config.toml
n_experts = 32
hidden_act = "geglu"
head_dim = 64
qk_norm = false
extras = ["capped logits"]
init = "uniform"
init_std_down = 0.00629
lr_mult_o = 3.0
schedule = "wsd"
final_lr_fraction = 0.0
dataset = "wikipedia_en"
Below are experts of layer 4 (counted from 0) of a mixture-of-experts language model. Rows are named router (the router's row for the expert) and show model dimensions 0-63. Each number is 128 + 32 x the weight over its row's rms, rounded and kept within 0 to 255. Numbers have three digits each.
Before each expert's rows: "raises" lists some tokens whose logits its average output raises strongly, later layers aside. This comes from a sample of Wikipedia text that the model never trained on.

# expert 29
raises: " and", "-", ",", "."
router:161112120090119069156136157093130094143131105075112125115103135135156149113114101174187077113134093119096149075051167113074132143142118117111167121148113153090132167075101133135141187070134084

# expert 6
raises: "al", " and", ","
router:145143089120123156160112153127165198096095105093105129105076195119182154159140203138175128100151175063095147134093092146120110146157134122136078158066107096136129100120168183120124169143100131

# expert 7
raises: "ode", "oid", "asi", "ando", "isi", "os"
router:157159118124165151187083166109123140115140145112174132154162127113155124073148089136133079060111100158098141129089153086128115063125129109112097161110134145129085118157146107149131097095146094

# expert 0
raises: " of", ",", "-"
router:174142115146145121202093131186120096207116182135070148150112160109124151114113087141146119076101199146150095058091085163111102160088167151066084135100129158125085125086122124147105161095192113

# expert 2
raises: "én", "ando", "att", "ids", "ode"
router:109182163119132200163179101126151118111167168177091073126096120165093100156138118149121166120131124125132112077134113125113133100183066148178107104055110130036140112169144161127192123149122178

# expert 13
raises: " There", "The", "It", "In", "According", "During"
router:158127148168144106115140181167075160117204143204113090145107134138139122168127139105121131178195111123111147090133175085236122135078126102135080124124123126076098140138176103133084120102166137

# expert 16
raises: ",", " (", " and"
router:135136111200173099070149096144168071120128140145149160073128092143132167136163095080085097157182160092142117141093189115146165118131171149169156112169168128149165120189117118133113157119206104

# expert 30
raises: " (", " and", ",", "."
router:135132122137119168109106071108113121121155104053076182190082140081162192137090109114175125056146151129150153149076155138149105139081056147133126115082174120100117090185101123135123109133092179

# expert 21
raises: ",", "\n", "\n\n"
router:138178104189132118122113163164148141107135170124118126127130165083093152099132050141106134195064123128102114102114137136127078108132137050130107089170201174107144144141090166085155101137136134

# expert 3
raises: "Scientific", "-", " Motorsports"
router:160137112183107111122134079149092093092143156135177126106115134151113111075095173127109103105144130097137114134125171118124178096155149178146188083164130147176107110066133154061108164127094116